From a checkpoint of a small mixture-of-experts model trained on Wikipedia: 128 experts in each of 6 layers, a softmax router.
Below are experts of layer 3 (counted from 0) of a mixture-of-experts language model. Rows are named router (the router's row for the expert), down (a neuron's output weights, with its number) and show model dimensions 0-127. Each number is 500 + 50 x the weight over its row's rms, rounded and kept within 0 to 999. Numbers have three digits each.
After each expert's rows: a language model's description of what the expert responds to. This comes from a sample of Wikipedia text that the model never trained on.

# expert 45
router:579436510403438483449529437540417451545497545500517461517502566457532537582438545573558537452550540439580528554455532520524444599474440538530515527559535435524467553455516491439410559555528453557530503420477518454462509563453448586526463599541434493493586569471454521450461524456518536460538540540521459512551416558457439544488523478481542469528443409572417522573393547535490538567468
down0:476383377372524486514495397522400430497472476485460482506470484468532421448424524547525431540428485584529494513498452541465462611516506563447520588552569574507508542447419454508442507448493441375427513561431438538449452550485488454467513402460452481533577450498513475503439565464482464452505545500509550525487509438460485492484574480515492447482504446494503528579462489559424564539458
down1:394413578533451482517456495522552453406493393476570571581484477522506536470441462547457511530518522461606528366487528546544487463566378452464554471529507469588551482505492429513568481476474525539463506484531520585542561519491519426450625522464530517533546498545446509488455490457418459522513435424491498505548452519601447548498510500643531552523532503439510504451566451519574519495530
down2:477511563465485487386519519513506458496511470525544592494510486565482460481487471528508563506394554555406473517465548520569578500428446505506432422419535461475499497458486588468445511485484456513427487589549455479511495422461449476575486485540625447537537475522554463473580513533456525463461463472454438436469643495549533477456536578570484450383525514378493576516488467544504520401429
down3:546502486562489512480566456555475519498523528447426490584577520492610507471508503547467538523512527519458582448449511445536432521475486454503490372442515454442582481524488484456441514515429560492502530431461534496528495519525566460488440483487458435559445458545411492446406506521443494552503606507576435407476464414490569532470465417534523525473434348614490439601498513537412514529466
down4:524466573531541445531565464576559525454421429562431481478514428562582487476442655478490539479538555413472457564464451544542494424406452541544530502528451458480464540530496462438468519514537466479438512436480554514489473602478482609551567458484472520527476584469475461478581494459537505410506509474482563447503436464475519450458560408506437422460520408485544493458469363482507509536449
down5:615384564413503543475487477543513496401583476416499479591466525522557501520451500385475517537496580432478483531371448473543562455434557480463470507504478554528474418459519493499466487551585515459433491467565583540491536459539578529521584494492415606513572552521494531554441485515513408492475495431465427428438507443507559437467528451485552555578520512503529560484526543542551505528482
down6:418506431459564499531436580468505464553484505453515582463561595573389519439490427420558548458480529513459495443561598515485453528410518500536462497474563432417468561568521542450512486553530545508530532525575483647457536533544588446517462516569476536541471556478604465422484459526510495551454461461479499529524469535484581494513446457496508476570590543533486450478616559423469503499461
Capitalized word starts, months. Capital letters and first pieces of names and words, such as B, W, Rob, Ber, plus month names after Born.

# expert 51
router:479429584520434468478536459544451431582520536442523491500426549425518507552465555515527562527596504449519509539372566474507477551506406526533417494519549482556463560472555528420445560596566550486529445431506484426489472613446464548561428497520409496412567501520522534474454559436507502552539492563533468582588470520456398567463508492441547470554463463507460536466495515542490555556441
down0:438575504530523544466509499540470459565547493574460472521489491481573439498466523541496411522525567413543503485472423488535627557429489487589561534621494501500605551483474508525477606458387488548484457507507544530540528503471500403579516549476483541520532562527481514502426475420497628536478552553515447371471485460510520589512462521455520585446462496511563509494523453565471573593541
down1:469495602536549486523510523430542517481503491406585553491525419526546460504434475478531628525513574484379527445485529499516428463526470581486515480489544532503469501462652568446478481522437535501463406532495451443590465491571510472523424499446471528539539470529517520389524542523555565505518448577488507485457579450567485445556564452494463610548468613476463540477396506499509499465565
down2:495424539549462467427485446455468487495426493510447508427464483580500458507587532497556471517538460439443518531573454534537403528525484393528473477448575533457468611559471605509504591447454530568543548510512482520590409598505551443537516502541496538514551570459540578541504586465516441565463480498517542603489545513471467493531568394555506438571549505501550398440454515537554478459448
down3:525514565513546508430552605438516594590582531483550389511479490448519557502527523509475512519560551382471474446523560475590481515515452469514521494452494516508526453529413499414444433478433466479506494576471507484502467369593500517531494530420479543499486490512455497482404562536449476554472439470518571451517527528566553596602450596408484506507582427483450514502570517433553436527488
down4:533468529496404458447510528452518458608430583480493494487526474473512499555559514484491589370460571525530513565517504395492472517608470456564513581535454503453564469502530570521508514557457507554514430478496419533536543470490516531485452598487523490556425497541482503525508500482500418618517550402543435463450457496467584602533510578486534428514482642515463478490436509455570578487437
down5:468572475510470539548624499581537504408522492523541516485465538468582480405460551566522422398509474473515509446466384428485544507536491495505444536620450411487585528511467456418475425476465516480655516583487581527487491606504587540422449494530428510521504532540506489503495556479542487486501456543484492479444505531456576462463553538522415588547470560406479498513448489462494467488508
down6:545544477552463539453558502530564471478474550424525514527402590603390534500510489487560475533521500523514520458578514502443533523539546487478520426507490444484482520551589569504485509466485481533413485438468477453400438454475472530519533524494568368447507475412561547480631591394446468472543517425539528500428521479496570575447501471544524512474506521590429569584566549506508550570556
Consonant pieces inside words. Consonant pieces right after an s or a stem, such as p in slept and especially, dr in drum, ug in suggest.

# expert 38
router:520444555468482458452554474535442482537431573470517433577470542484574482561480580615544524441571544439536547526457527510515473550483494498519534540538582418552423555445516486428440598539588463549522466477495519461461529523493444577544455508522433529469577519524471502425460549457466505486551564515511482526532459530446465574418511439450462411567438474597452528591406554592437560551480
down1:480530506411598514460515531542535466476496439537495504467489522478512537375472508444473565621514462471485575472475489483526431402433497533478558541610464459564535414517431466585440508425565505438548528530538514509607486473423465555558495480485413521437509520383500498576507417551539517498548475491485426536460474565568499554527558579477474486476457442435506589386502469560447501512481
down2:531463539511449534584628456457532494441501503542448454473568587559441496519448516491471461496442526469417519489583582496535568437493529410518406398437523455543523533427478523531471455584414540511556414468557456529512508500450433494477472493537420533527430502581482481532524425510513494529486488508463564441502507451473581504491433561466669431529548555473538464521453565585473565479511
down3:475440510420564497565528596455481483556467458559550520551524571440484597488571581483568554452565469495512507484540519535449493534432423553455518470348510500497455590563535468484544465437484499444444497472532493520575437478412517461466556543415493435470497495505454544510510461470494468491417476437550475364453576400406511498507526486549530533471404435551476509475476494482594439447538
down4:476566473495509499462461422517441399431490559486537559547488499374447520511531500517513475485439594579541461542464433511368576435542484499479481523486529485526594505448529470509563515448586493449537470553517537515552492506505413506495500444481519574455445464467515511415440571473513487580530533630456418541458442516471534495441490568485468419438452529538464478500567353424563449543492
down5:520529412563607544377501459511473491538514509498498567511461474514574490528524556487453593546496453476532558489378536460520448477535550561534489515458518596514518479514593490555417427574534512516514503495386478414487460499539547422486436452548469468538429499520513479388486487442418503515431512500501442512415504516635500522529512513525519516526445602466500495420403503476414583446448
down6:555428481425492465532557445446513511463493553432468484514539537414402457584518540471536573502454488542545491503508582551442488390484460501465551443498535540461548526463481382497532550471473524450576515479536486499555537548470546563493589511462466502377431518616536532507414574474536533474503564484511488465559517444477414456509467570449485517522415636562530438445531470405488524509410
down7:472567511449530489469456520551483458399597534507383497512484444408482478532401449453625569516497530456508539489479593518521529503477495540508474457592496444477481458476458530419542407565535515492557511497453484455541528443553524540526533579556457407475432494525545500490519440588571517446518458569507526446454528500478511413527609522396543528549449543501532565461553560617509454454567
Copula, articles after commas. The word is, a, the, as after a subject or comma in biography leads (born 1943) is an American), and credits roles.

# expert 54
router:529481504486408521487505427491467464553532509450496442542464582469577532557492578500592550475621493437554596527431558527518469500494479496549504487582557472517496559480531606398448552578527484542597481448469518407458468558445452576533433523527431508462551605525515462493454531398522553510510512561449456499513421530489503506409521536481487443588442513527479541509474555584388529539460
down0:439520474438501466426411503518475504544512499448457569441497509444516476537425546569552575572540510484481507550449565446508495521495509496470516547501503391497466509504426418490390527492570498506563498629480555539541534545482500492456539503471548542547630494506493586549443501601429487573402557479526521470567521461580505388591553630511554523526486458572518500528512433453461463438473
down1:526510506532454464466569438408490498431472497500473586488503500481480556487471566479490438479476477393602491559522404537442543546474475568582481519431452472515526555553612509566499583539409519479605478567518503449517513549409470552567492434561486522453464399373495549517509518571511460574534497535481551519424402594450487536478479525464516515509497476567542477498522378523553494541434
down2:537506481424534478512513464506568550521397525429516400504573519393513526541503400502527524455460510488577487413588483422411522455473542426488473516556524533581426593548407534466419449446549476494522511565513510565570504485420463514397544460424499499480479516517560442419588570465542479526576434454446510541446530500522507468493549493501473571494532507439446496535598413494430462510460
down3:499519548408478487475519546505385546422496472484562548494539502621548491524531492471528584437456591435524594410510562528446455523475459500461480499533471515527410535521480565501497531467483628524548493528425550545573492482448473487492544528468472482474535540391627603574500557402505530546458591504554542487501487511558521440528473480512445507384460404532540474474573535558467540523474
down4:460585557507494556536422482479513508499505552561612454512486407513515465483544548462427477447376416505492475509454517467488536456521408520508484514460510509480537658473569510547522479530515484461530500541495443401587538471489389515552487503599613410482510581543465434480497462438517489515467525514561531444517601438500539569484422619399486541466510559528511549540493489449478488543505
down5:440400481494436491425469421479495511475453493490424495582528552654542528484568482473572520524510583500457580519519488585448491478499514576457489518480513554393464475513489530510474489539478589485525486544565464579525448465520589472447510483459483507430501552457613499531495558472491474553432510514541456458536538540492597514545461443463503449480431502555575399492460537394522471623389
down6:487503593571480526569554582443509482555513578539477472524520529487341486531467513486447508556565486553446411499562555495542404513542493561487565521590638605529507509566511502402501522460470457475472494501472494450463467517459493498514545480481529539460491528575523514507461584538566557475469558419434454493454449476603475570559563539429483534542543583509510457486535597417548495461567
Word-middle syllables. Interior syllables of longer words and names, like har-mon-ic, Zhyr-mon-t, exclu-si-vely, Watk-ins, often in sports rosters and tables.

# expert 50
router:472427559446415539431446489469412474578477523421544469580489587440553510579409524541573534421556498433525553593457529501521440532451453564530501496530557469559518550475564539437494569598571446549535447428521551500422493562490449527551446556552444533454594533499547532446490553459490543478563505505500479542528454521420415497467507471468516435585456456545466545530452478530444494531404
down7:585456562531536464491545473570480531502481536557510466438479416398449410561512541521411567418441542546525448549476468571525417499510512532565554552454511547374465418509475535544593529523474524543550543524540478567514476572429508447378474519446459473465508523512460484499507472510508432481508518451447531509459508452495485461585439531461472541538523552480550378627489414537593535454561
down8:465495494494449461497334533514559575488495448527504449504486501581451548497462417464519539521536520531551527428540657473521528398613459480464513441509531473499464455506439544486458524513348574473476469535436506545463476435567594378457531498491557540504561593579502475527551420509496551533526484531542393509518480532431485500513492592533455495510465490445504518479506532530528486437432
down9:498522507464543465467486509482489494481488531532525529481487375453510446558611479483391482418502513585519523476440482455555485525493497631463499483415519539456453444475474471415582523484484632607515434427494521537518544477570600464561538517463453481451515523461432528462479489474533530525435483532492508387550539536646438545506518459564545581566414604492486550467530529453523479487494
down10:496502502502537468486520423564427412508479492517390495480488611612502500444415535459557511507475499492415519594487478519499538454475473500413531442538534512476560396490476521472504483478495456502501545481417485470493484533553548627458578489532414495570531569556535437420534525495398510559498538518516473431532511457451560422557545487442432521612542560478554401480489573582582541467529
down11:556476451433538593514430494478561596515548502550563454455462424546546546489492594488504436439500430490528528414563559537480512483481497520459530503371516458571507632465465433454559508526510572487545561597492511467538454552542490481503510446574501517560395579502478507495440434524472612355487514527495515512467450467446525464516569446534482568556513481540520497483522517392474506412485
down12:535547512491575438498500599513516610510531449498516492487519450514534457532538333461500525559550482533499457577530527511532525516437514538469472558460401487482480429407530450525492444518582499493556551511431559563513468525509471424508512423632543561506489476434365516454473507480481495456372468358466424464533509577531539527498492545494556547456523505455492604505430490512502467497548
down13:519424497483456466458436551517529509518510496459395569541631457504477556500587520504548414515444472480501600589417531480433408532458542472576508479480503421526437425518502545573536439526488485530512515498447529451530526493375454587475498469566579563455531487464481479452513532550508482596524546496445465499552518473478464554548454483502569537548517427367574458437523524504577517447396
As well as. The word well in the phrase as well as, plus varied word pieces starting names and terms such as However, appear.

# expert 21
router:486444548492468494517479449590443458562510515475532416517418519467574576550458556551524550489538526475574543544483537463531418557467464508610497465589495426574515564428586516461473556538539502495459457484409529436505500530435420529615441578580428548470536553493455569443549543437501498397527540554451432566542516518430494531471517480446539450511465457536466594453430547507501539547438
down0:462515500503543557540534559441434492453517512479455409514539470575493471502454497566500490605456479511548489528498516488555579507591573589475467441424564534454555493439610424432438580525563506510494523523515508480606461453515500576423564465583492500502627498495442422431465598481531505537499518587448457511457482528589596448548554438549466459570532541520517447532542469501476419444501
down1:444529541563530496435587522554435465579569435419574553567528449497568472453427512494394482502513511474502510478512460535482486554421520486485401545480483404495516479497447471458467573540525449407602479621444517514492478442487430473517523472520487606468507476486465406524420415556455520549469527495434524459572436513461411515588460514625594484446495476521537475562515453483483481457478
down2:453554445567470499523444465482489487483586398415455488533461481531563498540484502429619403594431495506583550489508583486472484478550458527522527547543532511533441488511427554596516407461522543509507513460546445513583566485442505562527554511538504393547514522502478520493433580489438492491463525624434414476387495536550467499426462480399462528503535434513438493499490512400463457564531
down3:552516550555434495472527407508546614540537443525560537425492462587465525390518500467537530555477509523440492485467455489460517438526486421471537515511537393422519571445467470464439451466600475475402464497461586480560426485502572457526514499478553500440532550526519487519550370541432534450462492462525486550519473520365491492495515560447592476550439443537481477536554542416426573570481
down4:585501447529634455512565499542535608515499436447494530502529384484546500400430550510499518594505485431521506484507501492482436599571522517579491494354480574443421485474527609541477494505511452468482426485516483457503417531551446474421515425424418511507532441496487458508508496538501506554479441429529511462520490450593499468543470504566518515552573434469592540504459436493534465568565
down5:581542379425412519509490448546507494580543557538544476575450560470417471487542463487503593439565437458519480452512515498525550534603517514576477431483469462469538523456536565486467548457436501483510480373528468559399518499587545552505478415410550562449446480555506551540530436456510500423472439473523456564500447491508524411513407478535507551514520465583487536467457489527483421383482
down6:450484477446463424426443549502451455461539438523506514470427523515545585494510570457537530372447477499573543483569517460478525412517469491529490500570511528453494436516405422487494463508373432496420430462513499540527423532548574487537484555534483315435571458560565488474474450466543505464476488575565550446533435460459529548480520524454523463424564568533430469471504449495529528567538
Final e after extrem/suprem. Word-final pieces after stems, especially e in extreme and Supreme, plus endings like ed, from and pipes in tables.

# expert 43
router:467451564502438503493465467489429467596489491425508462553475539440583544568427520517575542470612507485565550515447521481509463507475471548562454531553559424554482574451544550465502583559593535497488461461429451437473500581451412562576394518527448499460566548510593482473433553410498536506512503569503464548535484499441447575490585528420545479543475465531473456490486519576500588548408
down1:582485487528485518507485442581533561573530517554559481522579493519581591488509411472463591566504597498405499468443460545475435416552448531522464538573527560481468435518552491482469433485529522596517542496537529546461509494594587461464503455563594493435466481537506493468587470564506507488545484399439480434459562517441485464473644495528504473572476482469380495495433517483456407509516
down2:555485549534416511557496444584559612404432417468518456564590458518526457407527496466463495489548534572519490514514471478473457551480483533479457528526483447454501500492519513546592478527474479409423475587609525525485519460547554472566528602553488408500529540484535510458499475404397558558458493456537606553449536403500399520476534579510474527518541450580481472553541442522495500556557
down3:484551497497521478515431510423462564445503444518617422392453438498591400494506458494448394470496536535448572434492488533492542444490473492510605561527489503421523384517542453520466533452464551531473490528512376375544518447457513611414537495443581428553532538475487557506534505510494516499476543486525481439561483426465463467465501496486520532483535442579573415532475530533605513493491
down4:580474511469385519536543549576509409526425478434543601484468547478483422400433530485474432530535438428545466484449412542505416517540537488583534413434526447477480521587519447572442460527503515528484531467480423502424531553486461530539475465568476466541524550480532551548517550511509492415480474548430464520500511507522530404529579462446447560536432566448517498419534397540461498381481
down5:418540509488521485493551462455487515571468508454520454537470378476510475483559437572491521427465510603523542473414482550462492544482567618496484470475529510524551389449496490528465593452480518442585552608522480394479572550415490543481523468434540513483432524400514492505519555541479600551443488525532435356520458483500587511491498552505512547478553583505500398506481412509543453491494
down6:492420506427517533508511515512564517476497425485492516514423548557484522403511450483424417519485535420507482617456554495532616464453480442505546461485443507487528473468456504565406503444528481503470430476591469583486469566573514402451573577535387522455532469487585406465404444465465527494576516467455395444464420442501502449568487459464459536462445478445503454519496449476414547499512
down7:494611469460544485533467454459445485475458472480554438502501511558532419481542504517428455503496410524532452478439564474390479552436534398504517502494456542566466500543486480426424511514513392579500536491469471564554486479529535411526458471525483476560497500504448505602542497478484596532532472404518443509495500351483524507517445553504470607378499404529435427523478496578549421509587
Inner pieces of names. Inner pieces of proper names and words, such as Ga-ut-am, Ga-ut-eng, Lithu-an-ia, and "Lab" in infobox "Label:" fields.

# expert 35
router:538454588436446493392518456510430408592474524465561498537465545457542541565442567530487551433606541429486496559423551539563477497444490564540509532507534481534490556499540499410465562556592479508548478391476481453429450578445475567515450484574442502407557553511540541441473523447574496483554526554518469565506439509465417589485525436487554490520466430526476485539410555550449518527474
down0:523462472485467493478457576533556433373569549444513537529481583456457539518564544433598541556545486479569595460497517543543508494542512507487460465525546421519497478599504525408497466591453465428607466467532488480540510500510597560517529612545492616527469532487595557487603444480520505416523504430526412488570557535534570494468522525402451460506509502546560464493491551473573501495479
down1:506568488508632558538482522520571518516466425480492380528497426572552431500453519469382624495546457547503436522525544480472508535545476571565526564544496570508427539515538521502491553543518484498506456517532440425524522494537436557514563444491567647515541458478471463505453515414527485562422510499489549509435398620509468447420492563518452574481480470504550546527534423453515503532568
down2:513479574546502467461643492505522553509458476422535424543546550464392457436504498431523523435552511522529406554479430455476487476589434459516561468449455557456480496479529502605467602525507487547494523495472505455541592506565437492564476463455590421423490519490469438519429526514468496505402542496396540487520518564463482452562428505529546364492482464528508591483579580486546460513513
down3:460420498510435514469509574436536473571540557612464497521586488452497502459574465500548492530442525466539580419519581509519462375454488537404515488512581568511527480438477431509489456527444527451499422564549502492474539399550438404505529523487571542544495589506556457502548560546470529457493564488531440577572556525488474469504500589475443485541515447524459413456399476471540567517382
down4:541528519576597479419480573557532507456504513485549477541529583505518496405481446437558564564566547609598538527496451488496382512498472482514550504498479426450499359449536536561478571567478490536468413559535464516493566545549507536484506491499449419461450483420475510533523427460507485393431472548620480479456509510537534413582589554494567464523570528561524461507527480531485528508450
down5:510506458514422509471574413584560537470501483464488564500425480406536437557524487536528543550458496579558467478507636476484489462539481407477535491463516562547529546547416542469538380415562520504430503495435416485450424499520506507503542485459459454497561411499450555454429464426463520565475545536526545539536551472538499527555529613479415595413412435470454440496478543518477536481559
down6:519467453579417469461538573570426475514540550483462518526532462582511470442530510505461434404463508579540376547459442416508485510492510537522542450448398429538513404525413482524506430490569601508525561509514478487488513523478592548555566469393392550551451499465494471457504496555533480510467439522496471469557457466443506550479457504590486519463479460533549459571489340534461505433478
Inner pieces of words. Interior letter pieces like th, est, ce, ni, um in words such as Others, western, Ocean, Dnieper, and phonetic word lists.

# expert 41
router:502457537449470484411503488481423417564448556409571426562409550397525520529456555566549527458594558419528501501453515487504433532453530584536523497542583446506460555457549563430474593562522502537531463452470484468428477541447439546519453522518432517492589574518517528473515565454485537491517535568481440563557469513463476589451498545439564444509435470565362555507450500518461527533468
down7:521504491485490508412583513510496492441585523486566470407583519469496477508487562462533447585518502480450461565470574490558485472421503450578486489524404475536415512493563520408424400563499520450454379486573525426469488520536584583429474535464490492456455527471496552454529527531463507595430524492484499490542554528444464421526546532463468435485430358536490612500478478574525490490591
down8:530589475487507481441414493569557506505605515460520443507480384523565413559547478545531505463582592538449586487509599482517516484556499601488512542462476539560436468439467590541481522454522549467405486546516513526549472455429480534461473505492542423564583581525461507516568556549526483401452541562505468432468545546450552572461502448496554463383481491533507468476535507432421435482569
down9:584545423578507474464579511418517496500484574468448472558439544533556570527584510436474596491472403596472502455485472567569532491546429554559529443388526578550544465503517473550519540473494496475419636484619492499508573538571573472490498525528517543508459501547556521559588503536553433468482492531572440560518502486500453554448384437555509547537470472497459508513533499466511478499413
down10:559483498502445470549525514521467483495587533524438483397585588581626516465495539477502452563559477459539496555559524515549583399508424446535475521418506489548553491567579489512482435567489502525474369354480505434450473515577440512538448504459388563506510583483461469505475478508536381448515550439454438495480484484478406535510558522499497496529509476516518477510548584449434550497510
down11:537492473479557513479477533482553484465515490558413548490504550591561506537468468456457521504447549467460531501463564474480543490522478541653420506485500513514532532361391466539506422482390543495474419492377441552424478487472506503532527440469489522482571479556493449496483496508555524527493397503463383353553498566538498537544529544506514501567451680470499486508483537527508510488516
down12:490442614542556450457469578465461527366523506554560381473527491528485552517498587549478397488494451468498489563525571543539492600514533495481427476572449423526503566544516431418572493478527500519517521487455477450598514518530574429521616496416510496469548533390526568548451552444428528553479498510492497501533532483495535505498572451416482640551527513522459487556483510490565460507481
down13:588523509506501476478512558469520459372531414488525455486421465449510499520488525521459418462591488481470448507512536549411525468488520443527470469562437433492515449527549587531570449538480457479428547474506496551564475541529561480455588404518479463485600463447421403409496511484461575537516534481523461432516566580536483482577598500567523524455594580469362456511525471505547492591508
Copulas and line starts. Is, are, has, there and According opening sentences after section headings ("==Personal life== He is"), plus dash and pipe starting lines.

# expert 57
router:509450473499401535485523420526474466567503506434519453569498567464561496601464482517615558448582487413518545519448583542510427554519462575532465535592552448534524534436507532462446552591560503548517477460507560410452505569456441557565465513542431517437558597513530523462406550407545554502517509524502439525557443562492436523486568481421508455586460482542470492499480507568415526513458
down1:426548579495557492550543657503467566498548506530432548480465396502545511479457495490392446535481448491569455451568514537439582488442542458471419546560516567452572496486450456432590491460519465483482409472466459515568513409466468554625532512506431479449508468553524493516515431383451521481508447560528499441414472490560480506537556532438526526476525416489497540542532451524466404523489
down2:498444484511544486564483445514561465541369530523496599489480492567587494524430434533478563441543566507523531450501503565596532562568505500515467532544563479535485466500522558439503517520610585482440453551493474579459650533460420526583433559443480531426553550445521514498507531485548421560528473474529574460583562444552498511518539488572601513449433426571530548470498493543486525496451
down3:411505446587472491486478468447425436584430474524571488511611495455475515522463530505483536497438432514512565456487480603450438525535516348471474552540515563508482507484357579559485551409551505515509540507523442419419621542442600516487436457453452496539421506488552514487477503515482517494556516493522426557604512463515491473456406470528512500427568525515481503547545433492522512492432
down4:457402538488533526533495525466477534441514548392516531540342475505399436521576542466465520447503475520455422487487372462533581475553483543484463489541375400525477552509618502518490478574486501506507519513576486512522538593512475559461511495571454564511447571480473480528501530540589508445467373449421564475471566439511512519459541485566504533543493499502433445486434510538427529489558
down5:549503520566517594465494456576510463429493493467546494491554532428541485499465466516560519533518544555533487477502463306461474494464490452515453584558565454518503508505636456466560536468554445510493418546488509443427525396497530520518642460488431461482557493542490512506533498527564401522505515437462459498474444526509389472467477520614492458476614470504461594471502562559546533505453
down6:547552512499630531464448498502381534505441500551509475464511542546537495470415493495454554416486430609508482481431536426587485540582468570524477504465638489461447464521540557450396471426489482525563486497500469457502461518525479434571444450586566398403544476536452465479547563534465488460407503473476508570407492489492515584476463487514563517447487522448456476534480397486466554523535
down7:484563492467480464528515483480565500436628545525526580444525483512491510504557556586433476569503503473491472543455528532510510482428522498479531450507315580485499506568521480442470469534422475548544451420516533484517468447476527441479626430471512541615455470547498469565469439490501527390549567456549525559597484507488540515481499482475428609616476443454445530550494455443480451555475
Pieces in foreign names. Consonant pieces within foreign or unusual names and verb stems, such as del in Koudelka, p in Dhanpat, leg in allegedly.

# expert 3
router:557410519483421443463540464538421430535484571489514485508477622401586535620488555502534574498580483428533538531458535483534426540456480501534464530532550522549517554433569537426430572607518480496554460452476484452464433532472467481578474589519466493452515562498547485461524571456492538447507531467434396548537446504435468604526540510442534476572423468518496514499485529521446543566410
down0:512483483442567538517523563393494495548543505452409467509509569478492543532411490464494586447464535542483452461478604467485564460483455578459453473465497452616421523552535442497521471582464458515488388524443468505455436518441492567557405548491462517500412439481487441516512522471516506466437525549520519501416473508523490543609506456472427392448526632518606464491455423550508455551453
down1:538455549525556541529481580630492552469550542548454423540505514416445439563507543528426468517523453492556485413370493484522569455496463472509531489513479501426533457492551518523514532406523477488565517543438597415612494485405472532491511510546490466520535555466491582502488664463506500525435534571407543455575484532484487586502480467512443484544465450488430426588458519518488478429532
down2:569507522486441466537511500534452484593578529550478520562457446458451518487532483496598523571475525557462504435510458500403541500564383564534460541486564548537438549496432412412538483480520509480548465530528456428451568457481507552436555475573473485544478486418474562541531427424458521458536458433464531495410539466401420582552481537537465551611561488443443431527512623515454489497493
down3:508493562493520464446463378498471527495481442439453518475545498555546481558537472596549523469479553568544519534426487466411439519579420428536604472586520430490349475445530578518565464561530495539499557465555446544459462550560451404461464452513480491517471485510415504499480432573551533480442490483497499563432480489621591561514483500418614493501496451442473491534512565531480482522457
down4:567539502397572523521461418481420574554516551502470483558472409468390467581561586565477557464455417511551485471501459572495550520593409522474506508547539525440470577551449499535499534522465457453410552507422464440499490605452414503556484569470508507547478634554465434478481573457525493553495460510507518547425483449471535498549508443460467564460579551516448476481525568537458495455453
down5:528548518520542401458531525527527499453507560369529388424473479552549348512515470528531431547476526499426418538418458480453500493524529476467511487575492526613459437513487517409451494430569469539545450496513588425546463530498564502418446477541553479422524450471503536490509499453471530481591538539441606507473589528476527497499474488454426591643474453515485483487484531449487465517498
down6:541490556460496474502511577531529519482574481531526469371436463407557433552501428458474456496466542453490564488533478423473430605461500580589481541533506440539512458473431468477488449496513505484516454535496446453396462505526523508457515455519495516448491504516529500466540547612421493484450341533447459435458513500393559552438569476532403477473566495473479553444532585542494423552609
Word-final pieces after capitals. Final pieces completing short words or title nouns after a capital or letter, such as du-ke, L-ord, P-ort, or years like 199 in date ranges.

# expert 60
router:542452565498473475421529466558424449571513543468550440543512540462582471586466531612496533449565540455557523576477514478525453617432452509527543505519547483581446549464525500440464608549541453566525472458468471449479526536476443575492438524550424482451599527483457512415453579427493489491556560526475466535556440521432429538470521439433533432531439453558454505592416529516436523544478
down0:513477498529465488512490484595491386409489588507502532579559517432534524438438632488520525469433541469549496457484480561505520401521479506514599459521481454422487638491457559438470564520427424530491467547474421487473513548485424572467572531555445499491571553570569517486524478583495481428463496484595428445529444469402427501472498518535464413497477487448479521527510534516442473597474
down1:548454509510454500541508527530542420544452456570415517454444606484533480502475563394548504449473511472526527368507503607535414487544478513571433526540527466540541469515516443423506429453457454537570565562547576449494464501437496479479504479469440527486456555452525482520441455497336523600468533479565488540579501551473467585519462428526510459582473529516506531508448531397586491519572
down2:435543481462538425587500534457522456427526554498524502549509528460521523453608390535505459459523448513516422513499502478567490538466585516426499539451463525615479457446446558430521547447597595556487535502450565438478481438583481485579504444550450568469566505464532489417477498382464521517523462475473464471508529607552486501518416519504438489502444563458418455604507513433498496434591
down3:433549582472517496500576517496494503526491455515541541465505481465511483528556517572529540573555460476534534505415415396476543412468415482468514471470478617485442339492444449502520516535531524591533477590451516431547507512412512550497503540490534421496458546503453590595504483550503482475421477555528533498448485338441495542610533430448457501497533516531504407476454458488490460452553
down4:529439517552530517542471531557473501531513582499466451545630615484512572462582462452460520478479549545562430457517547454483505526539494480472423448580563424507458486522482427540534544455627593584476500531454540458521481498477481478545413495453447416497430495538455445467524454538511541542595443405502493422553478600531492408554454490478508529507450572491444517406550530406532452477529
down5:570653585574444463466539463589402448495536503463539431490568399521473505482433449460574470416480537483499479472409576481606555400534474489525484489574486517594532468489586525487542526521537550440453474600437536524410527515492449471510555496486510472460504513532498511500523512588510484505450506515482494445574421497583511542466552524512575537469594579472422482516458448568479494437506
down6:477501534437545551540432480530546586451472503452509431550550505551494503501462575489487468474471602404503495450493516479441457499511518502492520492327523499373504549519610432544468536469471488570502508447440450549525466518527434454509446546519520471524515539478424563426533539541543509460463547506565526545478418461475447513521520418478449491487351504625534464542492521481410560629476
Sentence starts, table rules. Markdown table separator rows like |---|---| and sentence openers such as There, It, However, plus first pieces of words after commas or pipes.

# expert 9
router:519441593454451503487505475578435448590491492458571469547483516481553571550443582516553570491536507455585549550493552469544393541438510526557476461587527402569446581406589539464456540550588496496513487451498488448466484539437446494604448530584390569501548571521494584460500540440508534428536508539457440554581495527453490492469525516449547471533499467532492540482435540495492567556445
down5:462573521494551437535626531527487502495458543499462486487474537523587566503438418504487539546521509612479501513575569434553549516524524499574443555479433537506406448505500433461466531570411475524449467539464533459498515474453361462533426439510513445506492582507528499485577416478569566517408536413470528561504513433574547471482411480505481488504482501442495474555382490536433498462378
down6:578443474376446507533476450533470550518584453464533566486463403543470479421510622572532542512515524508530514437587440537474596497526523402509542411518502486435481592483513501513486444443442492442517569592543512515560519503459414502558461490517553473490603476494414538467569425448466520471470459536511497582532540506491505521486499484444501592480498363569524500553571435548481564460530
down7:497502458593487522441557447434515571489389522544526481487478462491431457487614444507402502486453483457473557551446476551582495422414577422464472507457378526527505508515397574550469510515493496450528489596487524469492527580445475524530427546495539562531484448467513436551577480515438476598538505462547516475523482496418498449480541456513661476467489511542588416479428494542509511450450
down8:471527547456549447517492595445504527511468544537486530488498543541589541461531457544535650444483515403540491499546531461427447571400530456519439535571451451448410585505452510574548512399506488566453525415596430429528482552532519461469484464453527476468563461492584479466522492514510434523536442520510543570413489476459444545503559429465585512432503476457469488500553500463477598619510
down9:531493514477501558545483523510459479395510508461488547559435519548475467572502541443398477416433502529504501502436452564526575512408551501504538514642463493522468552512557504544519510469404455504512618548587475500445440534436468418575472512504570536434458444486467602510534519490540607433480482506467546500468487474439443427546444475516485541522458550455541494493447535603562371463583
down10:470500507515380533484502555533518426571526558426617423538578531508466524462563471441486583522485519488529519519376432506500526306544436527501465482499487475499488550505487570468490456527424419615414549505515511563509576518535405512495525482546581528482465516454517486445607468604575467493509479478485475447497498529489444541499545526442532511505391536438490469537474472469494548565496
down11:559541488462481528384451509465504476482546494436426559536484510473471517497488474511420566552478523535476483490490554451548530479357479550474507535457474493497416482423455505564627509478438518468548440546470586566491523516487539499544483562556507487606490534477482479399431504549402516522442599563550550475482390588517475477526517533581439421468444536430571463508440481486491397456406
Word-ending fragments. Word-final pieces that complete a name or word, often after p, ro or em, such as Costum-e, Bra-z-ilian, Philipp-ine, Tre-k.